{
  "normalize_top_k": true,
  "init_std_router": 0.0276,
  "seq_len": 256
}
Below are experts of layer 6 (counted from 0) of a mixture-of-experts language model. Rows are named router (the router's row for the expert), up (a neuron's input weights, with its number), down (a neuron's output weights, with its number) and show model dimensions 0-39. Each number is 128 + 24 x the weight over its row's rms, rounded and kept within 0 to 255. Numbers have three digits each.
After each expert's rows: "comes before" lists some tokens at least twice as common just after its tokens as in all text; "mostly gets" lists some tokens that are sent to it at least half of the time. This comes from a sample of Wikipedia text that the model never trained on. Tokens count by the router's weight.

# expert 22
router:119134143107127170107154106170172118164152138149157131103092128130155140134147112165153131112096121167111077142131166124
up0:156153197111138165138139130140123107120133129159133145134141131147111162111135144141158137118180115169128097128159142116
down0:094102111108096112160128130130153150105094114167139083123119142144144131148118119117107108155121126113129119125163150100
comes before: " the", " ", " he", " and", " it", " she"
mostly gets: " that", " a", " which", "and", " where", " each"

# expert 37
router:122135162164181124122135160183177115116129097119146119096115141131114115119161165108140154135137178127092117159127127117
up0:090157091115130183069173124125126128157118139084104146173143147103119146128123171145138120088135121143159090093130151140
down0:146131122113146118136147107145120117104106137136094147146136123127114126090153114129115128143133122102092135112130108106
comes before: "-", ":", "\n", "′", "N", "="
mostly gets: "°", "′", "″", "•", "gi", "^{2}"

# expert 82
router:147173148112119152089144132154143111162141133136138129124106168130139153133188159157122123155112145072119129139099161130
up0:103139103101116157097129158143109119124136127145107169126118107150152131158128122163066134122127155129075144084163161102
down0:160112180177140108146128134069119139144095108144130134099187123100157155123118157084138146109165099107103115135067137143
comes before: "s", " of", "y", "ial", "est", "ment"
mostly gets: "ter", " part", " well", " inter", "t", " version"

# expert 88
router:096152126112133170141158098113153099180134096154125120119097177176187127127127101119173125136125141140122123146083176129
up0:100134128123134120161152130137096166158116158133164139170114101140088115128074118108136173110119140099130127139125125110
down0:138099084156133117134100120141155140093169108091118117111075098154151139133186136135121101138111138127133105124134113105
comes before: ",", ".", " of", " and", " in", " were"
mostly gets: "ers", "ations", "ies", " years", "ities", " people"

# expert 126
router:119180123134153101131149157130175062149155136155142124103110155101177154121132125136125154130096150142120112112113150118
up0:108081134164123151156155116099126144128157188115124139154118139120094123134141094124121127139152122113102130143133126133
down0:103176151123139103079097143125110130116117086101099135083142116125176146096127171157110106140146129150131136133136160108
comes before: "\n", " The", " He", " In", "The", " It"
mostly gets: " ==", ").", " when", "ra", "|---|---|", " Ra"

# expert 0
router:147121124123150138158179147141168103139148084181149116090117149143161092157120123111134109127135174128148120144148139078
up0:102102148120097121118167195129101159132144170149104134133120122140131083130122131157155109116160155138097110152165151156
down0:108138075167137158153104086146141106158162117147106101119127139109110136135163114116100099085142119113138144086149096134
comes before: " the", " and", " 19", " a", " which", " who"
mostly gets: ",", " under", "^{2}", " said", "b", "),"

# expert 107
router:134128141142150098101147122126150110154099145091155132111107179112162169139111143137149147154091167086109087125127172167
up0:113115134146175133081167087103185088175092133163140149144118119126114110113134139176102112139138109144126150082144122100
down0:117119145140137110126078131125131126081178110101147123087176128091118127143114184117129118132124105121127156142119153147
comes before: "|", "-", "\n", "The", " 19", "=="
mostly gets: "\n", "|", "=", "″", " \"", "-"

# expert 105
router:114114144095139125117130125185125070149140147125122096077124164165139140133122160140115123151159127157133147128117163159
up0:110099101142154128141163129129129109107162092109160114124159147099116141141077118115151148136154150126145122095126205139
down0:153110144175082120156125170164100168147100144147142109120146129165118128118122104146123124125114140176098121127113099117
comes before: " the", " |", "\n", " as", " to", " in"
mostly gets: ")", " from", " between", "ating", " both", " through"

# expert 123
router:118165107147109130141181109141193088157142160150117135107097154150145147127143177130159108155135124132138132148111122181
up0:162117101153119151091131156110110134116121080148172115150115153138089121145099083115141095144118131136057110115137140140
down0:143100116088103129148170129145091116134162130123096151097134080093133128111146162132144088119112079129177146132158127114
comes before: " by", " to", ",", " in", " with", " and"
mostly gets: "ized", "ated", "shire", "posed", "ted", "ed"

# expert 111
router:108131126157156142146162115129133111151117120098119128139134164157133153165119115131183104119137170130149120162151144167
up0:135140108098133150130133100130104132131119141160133107144118137114112096126154122088083121078137170133117078081107146165
down0:115111101173173104103167118149153154141136159119120128102134180111123131119106129117116086121137077142128116131093127138
comes before: " |", ",", ".", ")", ";", "–"
mostly gets: " 0", " 19", " 3", " 4", " 2", " 18"

# expert 28
router:099144156145166133112179124136112104130145138134128158108113176131118160138160152132176120122140172160128089133107158183
up0:140123106123150139086175098150128096097118133088092128114140147090110136119150094174136145120126078155164093144132105131
down0:119163131142126100140139118104119145178172176147120138115082153120114126129129132113137154095104111132171103130110127109
comes before: " |", "%", "°", "″", "•", "50"
mostly gets: "5", "6", "9", "3", "4", "8"

# expert 106
router:144131138138176127149139123128148081134155124104129160070101170100123159141111099129158140143121152127124072131120140156
up0:157134134123111153148107124101165158078107097121105141130130135131129120111108148120067130131098203136117120132102127116
down0:117131107160086135102149103154152136148155130185093082120149142135130139164108136205086060081094160136151104107114111117
comes before: "\n", " ", " 0", " |", " 1", " 2"
mostly gets: "---|---|---|---|", "°", "JPL", "%", " million", " every"

# expert 15
router:118133119114116182164139121133167103187148135135143121107113110151161155164097169129129095137115138166137149143118139135
up0:121132184187104153136146136105156101125124124165144128158151190100149124126133130123106095104138157144118125106111150129
down0:180165168100119131094118095113118117093157111073120166086118081120132111142105155127171092124094101144136116098134130120
comes before: " the", " to", " by", " in", " a", " as"
mostly gets: " into", " began", " released", "ized", " published", " used"

# expert 13
router:120202129122119126105145152127135098165142098138122137090103162099131102116120122147171111121117150135125081160120152127
up0:101137111143178138116165148173064181123187141154131138126123160132103131157093107143146143127106139126134157134110166125
down0:139110073159118097103097161137140110093137116113104159133105089136128111136114137125152129136097139164115145148133099179
comes before: ",", ".", " of", " and", " in", "y"
mostly gets: "ist", " politician", "ities", " him", "ator", "et"